From a checkpoint of a small mixture-of-experts model trained on Wikipedia: 80 experts in each of 7 layers, a softmax router.
Below are experts of layer 2 (counted from 0) of a mixture-of-experts language model. Rows are named router (the router's row for the expert), down (a neuron's output weights, with its number) and show model dimensions 96-191. Each number is 128 + 24 x the weight over its row's rms, rounded and kept within 0 to 255. Numbers have three digits each.
After each expert's rows: "comes before" lists some tokens at least twice as common just after its tokens as in all text. This comes from a sample of Wikipedia text that the model never trained on. Tokens count by the router's weight.

# expert 17
router:161113122116111125102133154109133147102143160089147151138149098119130143101138155162142101097137107096092099146135136112147139144113139112106179161138152090141093098147120140100158166105104122127160166072125140120134119086089164140155151173081094148111158107118127098113152095144152114137
down0:063148152118134130120154127138120075164084098137173094166121144134152094166159105101146085095100135139127146130105116116159155159111164102146126115113144145138107137125147114132142142126114131129120101138154113101185149151187143098125114118167150151153155154144118091095147112144081157123
down1:125162137136129077151106103130117110148127135169160090154118137128138120104156085143106145134124106171098113129132124130148185141087159120172116090116136132134166118147132125113086124139108118123132122147122160098166177157138146093160144128123128129139082153156143106107100158166152123137
down2:160116108135148107112139180127135096130131100077129158101118117117151117127157090143152154122168136160132118169112167153127129108166139117107085116113095190137072148129139134158108152098094146128095115126157149099098119130114099112161153176085165118121137080160137152143144146117125151103
down3:108124139123132123115117108124160099110110084102119135113107157151087139121137114153097142110120140122147121152141125129141143139134134090196153109085104122137068139120129133156131092165131124135141111110169121102112127170115082111127142131117168127127145134123128167084058142136116136083
comes before: "–", ") ", ", ", ")", ".", ","

# expert 42
router:158127126096112156097122145078112130117142141127140151137118104107162153122171125132134094085140098117102099165139172110156157169122151117103141146174160102135102092138093154124158132103126117113174183098122125130142118121100142159136130144114113126107137097123103084114133114149155121126
down0:076134132092100149108123144128139120152156115123128139170119143118105113095115148175140132169142100104120117098152103153130108138126123123125144107102133157097132088117145145124191170130116122132111127123134144124101084149130140150165101163142176102133093145124154106074098110117115130125
down1:102092113158076115136127124103132139134131151117186131118135142154100101116106116110114089129165161110123136125154137092112088099126152099112157187139155160121139124160112091175157126123124139154152114149162110133083180131105118114127097137110142102090119100111095141151133162133114152127
down2:124130124117125149137136113162132102152107106140142116113122101130133113142143121117145104131086156117105113112143109136144130100127108108110096160104105157106132153101143130141141137147164173164126135139196127154087119136171134175147120082076135123104137104183114179148119113095133124143
down3:187134132172099123122135167127136098108146145148108133152151149116137139132124104136100126135129142116105088140134110132104083116102116125189130105133124112113133115107165133134096104119110153132153109148093138130119120153112111148133132176164124106143142124111141083144201131132117126125
comes before: "was ", "is ", "- ", "were ", "had ", "are "

# expert 1
router:156114114118111132104129158108131144105146162085144154139149096116124145099139156162143102096139110097094094144132140114146136149113147107107178167141151098141094101151118144107156154109105124126160168074125138123134118093088163141152145168080096145105159106120133098116147095150152112139
down0:092121179136134030150153156152121120130121124095085149138148130134160103168119143148139129131129133123160134078111156140127084110159103145133175149148188139124134132139145126096148108137148080162128150122148100117131156156109101121122140140113137132114134133114075112166105088126167102103
down1:176159160111140059146093105086084135136099131105100079132139132123091153142113122154128094141121152126141170094128124145122102136118092122131150083100159147103131128102133123129160149180179123128156159171108162127140120149124120126117128137131115105126119120121118136160170148151129158142
down2:148095166115158135141113093118163116146127115145137129143086096133164160160148127160156162154142118133127124081116117109110097159138197106136129124104131113110131080079117126144117139099121127103113109137153157122126128158137182088150127128138114150115180166147095118108139104067125174127
down3:100115158140096121150099131095128169137137119092115153116129095155159106119145127106152162100131150107132157112126121144168127144157107145130130121130155151128150095163155096173145081070147168173137151112125127106079162140122127094131139155129127150136113095109090171105105128120130136105
comes before: ", ", ".", ". ", ": ", ",", "'"

# expert 66
router:154116112123113126101131155110130145099141158091137148143153089118121144103142154166142091099136106097088098144134139117145141136113147112106174170141150097144089095149113137106154154111106116136157170073116131124136117093090157137153148166075093145105157110124134101111159094147149110134
down0:108141104115111125117085168134154111132155140146073169092145131130120134119090101148117143117143139134142144096146100179135115133084099134156180128142145119137173206101149140137105117117143144144129152130068077136189139120121154117126158139120127116101127134149133146172113155103119143101
down1:143129139162165136095104184162163120143108080094106127123111095135131168168153085105099133124128076128115150104123125172119139148132093129136121117121153154109177126160154127177111131134098155128107132117118125133113117125123147142186133150125127129165115131119102122160110117090125138109
down2:113175160125179133074109120109110178109115111177118148133100070138107145099144141095139160167130115127111078104123122095144100168093121150132157111174096135128166095120136159128112171140170125121124124091163066107140152087118130087166119139121137113111132138138096144114125104120131124091
down3:124147114105184146076102149123188154111132150134149090140153134117149133143133111165120125174147134131090127106110159150104140135116107155116150140129132133132122146105177157138104115161122112090120095167137133100126111076132151128142150101119126116136101172124136098094145125138101126119
comes before: "| ", "(", "|", "and ", "de ", "& "

# expert 19
router:158112108118112123104132153106130142100145160087145154138148097118122143098137158165141100094138107090093098143131144115143138146115141107104177163134153094141094101149115145103161156107108121130162165074120136121137119089087161134152150168079092149104156110120134098115148097147155114137
down0:130129166131159133112145102120089117127138126125138159152104146128163126077155115111145123112125124119126152098173100091089141153166105124118117123152103080144161062127142152082164154098137105155085148106142147144091174134150127106135113087127118141142128137097093102114160108137102139130
down1:078134085155151139153163130138106137108090125092153187107161130126145140126158134135127100090110115126158084125129109062108134148145080128153135134162105108097117146097116093130095104134147100118117108147162136107104128157144097103149091159112112142094142160174131124139132135122143130151
down2:118093147152158116136106113124150133116138098088112138125128118137071099141095121163137174167120083116094118108124112155142138095122110121130130160173132098161091141142198135130144140137096113130101189125202175165119116126136147138120114149079143121114148158132109106131111114131147150133
down3:119123183122144110121115152175104133152101133121112093168081112139082144129080153145106113096102115131099137104137138113109114145144103083139125127093134111134123138138125157122121130148168103111160161150138110173123116137095092109103113125157126103140107135189160102155109109136125141128
comes before: "the ", "- ", "2", "0", "1", " "

# expert 4
router:157109112119115125105132152109130145098145159087145158142151094117128142100139157164146100093137111091092094143134139114147140147114147102108178165139152098143093097145119141103161164116109122136159163072127127122139120095090158134156147169080096145106158106121138098109153095146148115141
down0:147128148135140157079114111135142130110104099136192122097113192114161090108078128126149113126143147102118136119133146171154175137157147169135147066116154131123118126123125186137098110156149152113173142115109102108116151111097115128133136129096116135150093100154135122120109134173133136080
down1:104187111082136103157095120150091124100119139139114106172151096128137101141188139177156126137135103134170122123144150119137152104147102134166182168120130136144157149107119139103105096142104104134098118100089122097130140124092090157111163141117138141110089112118117131144127139143118130096
down2:117149137114135166119144131112111156107150169134170134127125119126094127104092114169130147179141127175166127184140140153161090117146145135095161134158058171133112121137127097148145129120110144100114109106117104125129127146133168144114125165141068155111139145099153056099104140128133128084
down3:173132099143153103119117129089125129155147139168135127107139147133148079117060158151150119159169131130132125130106132134149140166134122138136126072125137110130124142140118104138148116166132148104123114164078104155145116140100149121082132118142177142085119161089137117111117074140127118109
comes before: "|", ", ", "–", "200", ":", "th "

# expert 6
router:160112117118114119106132152110132142096145155091145159138148099115132149101137154165143099093139112095093095145137140111147138143114140108105176163141151087142094101143117141097158161105109123138158165076127138123129119089083161130151148173081096146106149104123123097115149095144152113139
down0:160121156155118141124133154136106113110123123136126109130132053120118150102091134136145069132139068151128157140124138121156134156125195108103155125134111160120100124121103135123191099124095061108166155134103099149100120108082105170122114116097088100110162146100132158108059110100130123107
down1:174140135159101091148140158129102097145127134128131124101158070137161103146184121116095121106137145106120169151121118123132141138099139100130153157113113137130129121059134123108138133139127148113129110134145121120114109137109107158104112134101148111124177090101168131147132124178114176137
down2:109130137108128121117160139092140122167124163140091101111117109130195104140143108124145093112114164091108121135134113147096105155146149123146147105089151115118126070147165130133127136126131144091160107183131163109118146142120119146125147122110116143140151165154096143150076067145096117121
down3:188125113118124147111144097132094123140114111130148165134100173123138117124136141145110125130129117116140136123152155117107123119123137184140131107121124129124133130141127169125082144125111115150143144123146135156148104133107125136150126130114099089119101085085158110129132108152107110134
comes before: "\n", "- ", "\n\n", "\n  ", "|---|---|---|---|---|", "ted "

# expert 38
router:158112115121112129105134155106136142098141161086144151135147096116124148098139165160138100097139108097091099144139139117146136145113143104107171162138147092139094097152118143098158165108109118130156168073123132125144121089089161138157147170080093146105155104121139095106145090146151116141
down0:134198152079118159101058178109146119146119113099129125128156182157101097140128126117156147106120142111127131134106134152148168116116149102129147107111163106120126123127137109117115136119105145142116130113144108159134159155171144163125153141114098120152164118133162116116109169083127105146
down1:118092076158139113117121135087134101105128152105107134140114183127124161131168132086108162096095130156117141131119130129114134121118095059148133100112150131149127115179146169122124154121124178142142155099102124160110106149142123107183167124091150109124113092105127137147080122099114161091
down2:126113139147100134087146106161117104144126163130088125142126105131126132174147142094092099109113149111153119139134113131125168151122147067145110116113151159141145124132126149122076128144109129115163099107106155144139159148087141118140152143078123131109108134194156098178125135131112116133
down3:134120148210109148144109091149146107139110130068182109109105152121101140135088116161132105137087103141157119158149149107130141150087139124103144152127114100119090130152149132099163211172149113150152111098102136107143117130097139121127160125086090120139117129150099146153114101062146132114
comes before: "\n", "\n\n", "s ", "well ", "be ", "It "

# expert 58
router:162115114114113128104125149106130140102142160090141151138149096116131145101139153161143098101137111096093099145135141120144138144112144107105181161139151100144090098147113141103160158107103122133162167071120136125140121091092163136153146171079096145105160107120131095114150095147153116138
down0:134111145184156059137115144103167143131126129123129117129137167136158137147157110137098118116102145128115143098113125105100147088139090158113124136117124124088085087095158153120184119101104140125100110076165145116147089096126122136172129118117152103141117091163143143165111098109137153162
down1:094151130096100165099150107154160130105113141129137137136168160140155122140092146127103133130098106129104135123120132133154166084130135154126093108120171145128150120161146086145145100102147150107144152115154124140146198138146156117117139128141086142092129095138152079118117132095148118144
down2:131138108106118108132134140134111093103134144100132111110082126131146166124109140145160077134135103137112125120113154154099140133146145122123152113136116126144117164161149135112117131086123134144106150160122187175191126153110130163175137107121092105147112129116164157204082147138121117137
down3:143128113160079120101152134113130129126111134136111124082136164136142160112127174157146099056130113160115109109165093112133116130132142102100129124159112083133156181184129130132181154108149133128147102088136124106133159144120138158113101098182108105137131131108164151082138119092157128136
comes before: "| ", "|", "to ", "– ", "by ", "with "

# expert 41
router:158118119112113123103125153111132138106145159089140154141150097118124147103138157162142099098134107092088098142135141117143139145112142111106177163138148095141093100151115145102157159109100123137166167073115133126137117091088161143149148170078098151106159101124131100114152095147151113133
down0:121113097177121135122166104130131095118101146132094145078140131156132084127156120149122103120140069139153139092115128163080079132110120097128108131116154128149156138147129143178126140145133143121091141069177119141152155154148133180100115120113147156141166090104081167086126103140105131109
down1:109124078126134141095114135093132074112129123137130096118127110132148110150123147116110123107094114113102123118128138131122208194102132157106116114138201137108130103160125125147109137154109139124133128087113145113156145132109155122130144146081121146106140131108137097158120096141089120133
down2:126120087096156121115110121063133111132140150122143120109133171136123139131130092113105169110088131110157159136134104092096132124094121131129117160136105081133126131133155118160133145136104105119164163148109169144138117111141143152068125069096142125115146098166115116078088114176131126130
down3:137128130119142121166161080113155106111138144133102126151110181131107120081099132120131102113085126132132137150139123140129104129086172084148103116125120126110141098156101155122109136149132110117112128159143157121139070179144096141082130131092127158109128160127121147153107107101106117104
comes before: "of ", "in ", "to ", ".", "by ", "|"

# expert 55
router:155108110119116129104133155103126143106143159088144155137142094116124144100139157161148099100139115089096096143136137116145137149112149109104174158140151097144094100144105140102156158111104118128163164072121128123140116089090159136149149165076097137104154106123131096115148096146154111143
down0:137132141104145149183077113110135086138119126103113106120145107139163063132125155120147097112103170154111123107101050129134121138104136158139119122105135142130066156147146125119114099130105168121199160158132148150082131142105144151123133120123150193132126126147141132138146115133100126133
down1:152079189121101139149135115155122103103124123119126158148160100134160133094143111098118110130142125168149089143106139107110077148134101160091139152140120114116139201113167165123116122097170119151152136140130130133134160108133136190128117177110120133128140155129156108113102111126109122152
down2:137143104113125141152146113069172150136153100164123161147133112135164147121137106100117168089192103096114152127118096084141136124133127083110139128112108172109079172145170133101142135107126118108174127122147147158117131093156168165107157127127147133146135141085135114125140121120114103101
down3:124117125148125099150103127165135155094131152134145070106149136111145127110138137135130102107130156175125122125122134094109122097137140096167116147109167104142103094111104147169156119126139126116155144105106165137116106096082165150119103106111165088126152100059159186105115136142129118159
comes before: "| ", "\n", "s ", "|", "\n\n", "("

# expert 10
router:158108119114114126103136150110123143102141162088145152139151096115129143102137158163138099098138107096093096147136141113146137142109143111105179166135154090140092100151116142101165158107102119126161165073118130121131118088088163136153149166079095142102151115117131100111153096146152106135
down0:126113119132119085119124129182164113149155140128141144135148145121095096135171141164116078096117166134143140153141162131117163125138137135093155098145113134131159131164115113124134096146167141094141143126116145099086149106136101130107128068085161107136183104117095148152137157104153117159
down1:207149160165118122137110107117166114119133111160101098110118080103141108123117123114121121085150118127093161162127090089079117133138137148116128129128163124130126164133164108136146095128176112126127120152125101113143130113111134143131116109147150142142128144118127122137137119126139129147
down2:130187116099099143115155152156142115124104127119127113109110120097099133160140093121133124128106139170101152151124157134090122104116116146143107115135109143128152134118127162177145129123185141121153123100151147121115116149160096096066115143148117148160121132152107074118111075133105128124
down3:136145119151079129154108120112149126100128128114170131121146136148112108150149127142081099134117166173149124165123124155096132097070093158160102130116071140114104106134104093142149119145110125102150139104091165108099151125119154068102116126120137080105154146121119114124120120130129143129
comes before: "| ", "|", ".", "–", "s", ","

# expert 57
router:137148144116107108110137162115138150093137141104117153175174095107129133098147173144140113083145115084109097158140162139164121165116155119101149123141157071142095092142130131132142125090111123112153154083117158114144146097096155123161130161102126124110142103143116084105154104111150104152
down0:133102105118143188143133141159120077131140131120128084108126134162125165133118109133183124164130129152153106100121104132171106128138092127110128173159114099150124128156119134146063080145134136136137131144117170141131143121144170144116113121145111118118117138117101121118173108093104122104
down1:102100110137163153123117137128154139113131112118116119091180155118154182150103156170116112150115126137044121139134113091170094131109115142152115127128125135110110123146124139134127103142138085115129166125098089128129144124104128156152125151195120182140131177109113095108142172121133120110
down2:134125145121089129169145133134151092100120134121162170085158191136131143114089130142100135129123133124136126121139141143140200098090142141120142161145112130153187145117152114180142111091177152113122102119145132137149103098082124119079136151119115123118126108162128145161146130139152148138
down3:129164142099133130138094093175148124087147118128137124140097095127111136146133086143125152160174142174130130116135148140145107069081147126129132150112088131121142138135156148172123163130155141129095113124093154133169103155102117137138119170105118116128107157101136162116135132113149135095
comes before: "and ", ", ", "of ", ". ", "in ", "("

# expert 61
router:141129114109115159104142166129122132095144152101150129156152118110125152097151180140141100117160081110128110153129134100143140149110125113093117124154151098166117129137108151080148156122086114111146139092136129142122108127106151147130131155085102144110152079131120128132113109176157116131
down0:138102112163160069130115129157113163149120127138105079052118132121125099128122122130137154142065128115136151115141110168155138165124137099124065096120110146113151094095135168158118174091142134159113154163123166077177127115131132119152124153146118134136127162120092101115128158112150131106
down1:086140141120178128122136135157099120115132154167138132115117106150142097102091119101135141129129122121148148080120136118113164093141094165146133175120170165115099149131079137147107148124108133125177152131166093146110146084123136119152149149102175110106108118078106133202130101089084134141
down2:124103104104155108136128100074105165142133125125136132114138151120127132093125140097099139145102150100126130159160119102136113105124119087153117121127146191116146119112124125189140171101110156094090090130116168133116144147154128134112109091127159146088160151149092152148124140156071138140
down3:146090109128101128137144130102138147133150169111149154096129154133122130127128121133126130119087088175076127109143135127138153078115117136154120123181128106123099120132139158148127138151161129124126152129144115150154130124113125150134111125154142160203141150167215115087135185116121134108
comes before: "==", "\n", "===", ": ", "of ", "also"

# expert 28
router:188115111126107140098132138108118141125142148095152123173148107119127142087141166147128092103149119096117096145126141098129136150110132121109164149136132102157099118139114140091159152137081110120148156081138135137121103120111143145126130164077125162093119097120115111131136094160160106135
down0:110130165113104168112157122115149112134126108160206123155128144118088189132098125101132146124141096140143176126149137154153088113135154125166142147125138107102131124094157132126144172126154127109129116153098145102168148140127088110091150108138100151111120135117121113132139129122104130182
down1:130099143162158134110126134153141150144130128143157105108131120194163144078140133130117144132087137116132139110124098115121124112143080104147141168137073139134072112121137082139141122112107109108135137142120149114147128120117137104104124150119118171132085138107143168128150162112115101177
down2:127128170082158135092150128120113154118127149167144118103086122123123108106162142089112148125136118172083101125120133119150163165126108135155175132153113132156147115110065121111123164136134161174123165129145122162123114144137181169145148125137104138097090146096143153144147149155123118120
down3:125122161105132106095117113136098092119144118117128165129129143151167135113166125140167129166163133112101126141124128109128143111145152136123093129104094129132111136105139155145140177157102136129083094109147109103104162160074118125127142113111112102106152124146134117143133088171112111151
comes before: "==", "also", "===", "of ", "also ", "listing"

# expert 50
router:134116138144110126115162126105112156089156144093142150134156090109114165084148138152112110110133092111079117157142142095159133152094127139091149143128168101152120075145132154092153107092110117151159183111110113145104111110106147154160154146068110125118181104125119086085147099150140115138
down0:152120131190169109123103092130136129116128132154147112112096114087142089133153121094104145142168158114139158119133151134134111132163160108109130114101130115113113104146121120123102144119143137104114080112123116124146139169155099114143176123155127103161128185174153089108119142103122114125
down1:109107132187179122173145136090130112112151166125172127121112122073155127122122106145106136101111139134122137108142092141092069154135070109164126151100123161095175122104160143099113104105141108114116121104140135117120138145114097135156098130126125115171139128105138128133138121126119145117
down2:179155143097128097126078089145106122155148119164110138124115176138167104127135118154100129128176113105121120144126119127110147138115144106134128155104098150122135098164146107128102104085147143109082170134146119106162098143152109164155130135156126151121057137108131124141097142160136102153
down3:106143113131159148180112135122122104140146169136151143155135136137145121118119122164168137166109131131115117115121140168144112115091106141096174096151145110115119142098161086115174126123138150162123129145095115147192081149144101094133126090207133086097154143070148123108117089133155128126
comes before: "- ", "| ", "==", "== ", "The ", "==="

# expert 47
router:159112120117110124104129155113130142106141160092141150142147097118126145098139158160139100097137109091092097143138140110146141148113146111105177163141150096138095097153110140105161157107102126134160165075128133122135123088091164137148147169082092145105156108120136097112154093146152109140
down0:115096138105135105104112140101139160098136124120161102089139105150137142105161100109121154138097106100093131110137187132105159123139091179125114109105166152123111126182125090143153116152155107133104136126167130121164092098182151099113120090091116112120142133151136138149107145087191117147
down1:108134116117076168135128152120157121172130115160109126114112166115136143125153114114114117100109093137125126137138105117138128109121169098134152136142150124132153160143124116157149147169128128130121164150129158089146158123142135136127134136114128157162111136130124168162088129083113154108
down2:112120119171121147144132101112167131115118105123120115141108102107116141125118090118110111160141113136080127151118106141130142136136080141133132114108121107156160148170130129121120167125168137091151123120122147136120090113132129122202108089091122090133100119069170085125089105149115120115
down3:077097102165134119122089131106108172121118095136115167126151112141107148117162088132146136121156098155087148147145094120127148161145147122121133094139141123113127156136162160085106107100093117129105170158144112136112149113122153111097118098174160094146148128135100143140169154169130121161
comes before: ".", ", ", "–", ",", ". ", "st "

# expert 76
router:160113119115116128104130156109130139106142157089141156140148097116126145103141157162145098097136107092091097142136138111147135145111144108105177163140151095140092096147116146103157164108105120136161164070124132125141120091091160138155150175076097145105159105118130096116150095148153112133
down0:130126109165090154117088109127139143146155127101133141141182130119156143134114133105115096127102080105118129151135146181122139141143134111086138130132117120121108101122135118160121114150116122124106153082150109134162110142126101149142135120107075101128187145084140084096113177131132124104
down1:147127141135098115105115137091150135126131129121125138186121125122118166149095145121164140103153106106160088144125179158170130143097092130113159137134123122155105151142150181139163137132113156122139061089122145110100113139091122157098161135116132115089148152137086123142174132097126090098
down2:139196100092088093106127148108123112112133136103102127129144084094146120120085114116136147096103137119141155121141146091177119127081160092117144186154136146162123106149139157134120101157132127143095129121103175133144110121130129128121141096103129112124126113116141132112140120156146095126
down3:140145128115161136131106097114129130120106151091115146100116123132162154124125095143090083117115109170144105146122135161112108129101106125103116109131129104104101118156137138176109131089115130109159118113149142128189102148165128137113148149130119204125116123144130127138115142104130115138
comes before: "\n", "0 ", "201", "1 ", "present", "\n\n"

# expert 45
router:163135112135114125110161142112145122135145129083119168134128107108135169112171123161128107081167099073095112136141157132140143153089134118109130148154150107152104085164116155077136146132113116113141188096098120136122138112107141135147139126123086122106144112158112098110119104148145115155
down0:132140126078139133110146120146119132162114106079138176097121099133139195105130164098110098148090119109145116096119111138184166129108118153126118142140182168135126127182139100143122115156118163147139125140066097129099139113121115134124145141136119095123150131138136137145165176106122100159
down1:122088111191140145144124162131145111112135125168149137137147137086093135139160122115100132059092119132160134125136151162133117087164139124143123117156114137131090101144144075077154116131099151134123095094124144098171119127115108097086135144109136139104140133108134063145135132113104129155
down2:103095104135136107121122105104155090125146132127155060171158120129139153122122123112121088158140134126171150136172125096121111151148129094109085143149089158132151101147121132138144156164127134127139105127110152117147117149095126119117114171118135144123115119101118128078137173116123151102
down3:135116089156104110147098127114125120119151170113111114162140098137077158131139133089165084157130194092161116140126119120142174129114174116122123113157100119096126113164109120138123110118112135109118104114124170102081160104079131139123121113109101106150117134155108161164095139118120114137
comes before: "\n\n", "The ", "He ", "In ", "It ", "This "

# expert 25
router:174097117116148146090115156099144115126155169110138127121163126114120144120157138137140110081140109120113110164131146111127155138125149135103158147121139107135098111138125138093149121124104148103148176085126132178097107105110137131141137161084102108117137090129097121135134073154164117119
down0:095115119149126098164160105099145156112123138146135129146091144117086125091089114143136140169137146108113113145128143157149101161102096061146134142152075133163124159119152146142125120204134130118104107157181115123117149139126121111091148072109109116131144075138129116144140119168180138128
down1:147134173136140092151112161136090113131115131120168113110145097127099103133131120152098134167097179078124098122107151164125104103145158128165147120119117135148098155141136140144135123136160142118104181139140136109144138121170116110133139101105145173135137141170109108125117134124136111108
down2:183130154150075108116155108121126164112115143105120148152144125130113139113166167165075146102176104138120101172125138132172069164084143119119142098123126099124106128135132124076155155160136127117116147120126112124144132137142104141095130090114085123135148087129115111134116057136131121114
down3:131124139139143167143176139150138100073107118103132129166097148131124122144155142118133151125112145082096170133119152131132147091115112114157161167146113074120150121130120137108135124133116128073099181108136120107154136151064140118105124090120137115146131116116136128115146126108104136150
comes before: "of ", "as ", "in ", "the ", "to ", "by"

# expert 27
router:162111119118110122104131152110127144104141157091141152137149098115124146103142163166144098094139113096089102142134140111147139143111140113107173158141149096137094100151112147100159164110108120133165163072125137124136120089087161138150148165083092143105159104122129098112151098141154110136
down0:120145171126116137156160105126151112149132129143139146078123121115181111153177133156167112061106116107130121135105113135120107126137164149141101121114126146109148113119089170085154135132143140124077139110082135133099151123154110144129129129110146138155125094142164141102153131117127119078
down1:147146105159097144075087139110090151134106133096155112140104111100097139157128140199141099104105147062093121136125126134144134112115103125142133116122169103117089136165161125127117115155144115142170129129122137107102106133145153129121116136114101146163126115137127118152124159186155128140
down2:184157108096125154161160122148128096069122124113155142141137115120133171147143133148083136170145122161095122132131113147091074121142116140103163113141097122130155128138132092098165115146131125056132150144134143116157116119136131108163121114084113116163112147116113155130103076117111154147
down3:172197143096091080095122144111093157126127136103128137128141110105126162114161132131093152168123151102141104126146134135108146105131117128174144132124175117162120124143133140119109152161083138105116171150117111113173115088104150141119133098150127124136139153116149145099132110157166108120
comes before: ".", ", ", "\n\n", ". ", "–", ","

# expert 14
router:159124122142114148094144132098101141097141168090149127146105078099146152118148121185123111126144127108091111140138152130132120142126129165122189150137137115131077115163131148097148137117103138122152151105139125137121121074089172148145163143081108158110127131108132096130137089159141103148
down0:122102121155118134182131139124115129151130115153134098077107167122132096162118140174123150129144139146065133094139101135127131116168080099170146154142121094116138130115125145121129067116094158117139099155102149120164175165165145101127136116139155112110081089154142115137147144146159161162
down1:189119113167172109132136096118145119107131125170128173081128164113075156143132137120147108128112081146117107142144134117151120106081119153131116110141080182125125116147115152129170187128124139125082140143136142147130125147109125124118127150141143112130121073089065152108128134142117117131
down2:132152145136088130107070096110138129112126121135124155118153069121120138110160157127116154119110112097138119111120155169157152154118125146104121132156126138110146090213134118106148146135102101138164127148124113136137131093137120126142103128113140079098123123170086101125166159119122134123
down3:116128134124135130153161107112107157109116138138121142145124101131171093143060152149125133102105109146111134057121090097127119147147141148155115115106117165121138155088157181124132152124161135161110113159150158137138141149144140140121110121162161110131117153150139123091146089132112118139
comes before: "| ", "|", "votes ", "(", "hold ", "results"

# expert 18
router:132141127098109157110151176105127144101139169073124144144150112123122162100155135126146105104163094130117105167125163118163124135100151136090141138157152097169110098163099143109140133112130106123153155100141133105113156097111149124151133146084109137125119098134110086131122106168149123111
down0:103155138109087104170088122070136143124122130149138110077100139100133100147128076117133155159137122166121140161155088074142105142131123122122129136129154120128107123108154143147083072103142135119150149106115115132154170136105165112086171121118121142122123136137143156115156122108134151119
down1:139112139118123174126124122171073095122105148097146142110153097105125130110092107107141130099100164128197125134105100142153165106142092165093120112128125153139129114126144152113125138115193139165146105146142153125115098134110131140103109081110133144157150078106145162110081146152127113096
down2:109076124158113095149093111122162110122131167118125116121184145153139129122165103097151111179087136139098111122123123125107130112148117133155129155112149142111137089116101142135109162122135143116157161115165150138121108150118179111108144109107154149106086171104149166115098095124113136147
down3:109114139131149098161111099150108072134153123145109126165124119134121128129128143108129135135140174141077099114119085117097110128168130145159132186134152110154092162102150140101105085125110163173098092123158113125145117166138169146139129162115101114122084133129137126138168075138123128072
comes before: ", ", ". ", ".", "-", "'", "\" "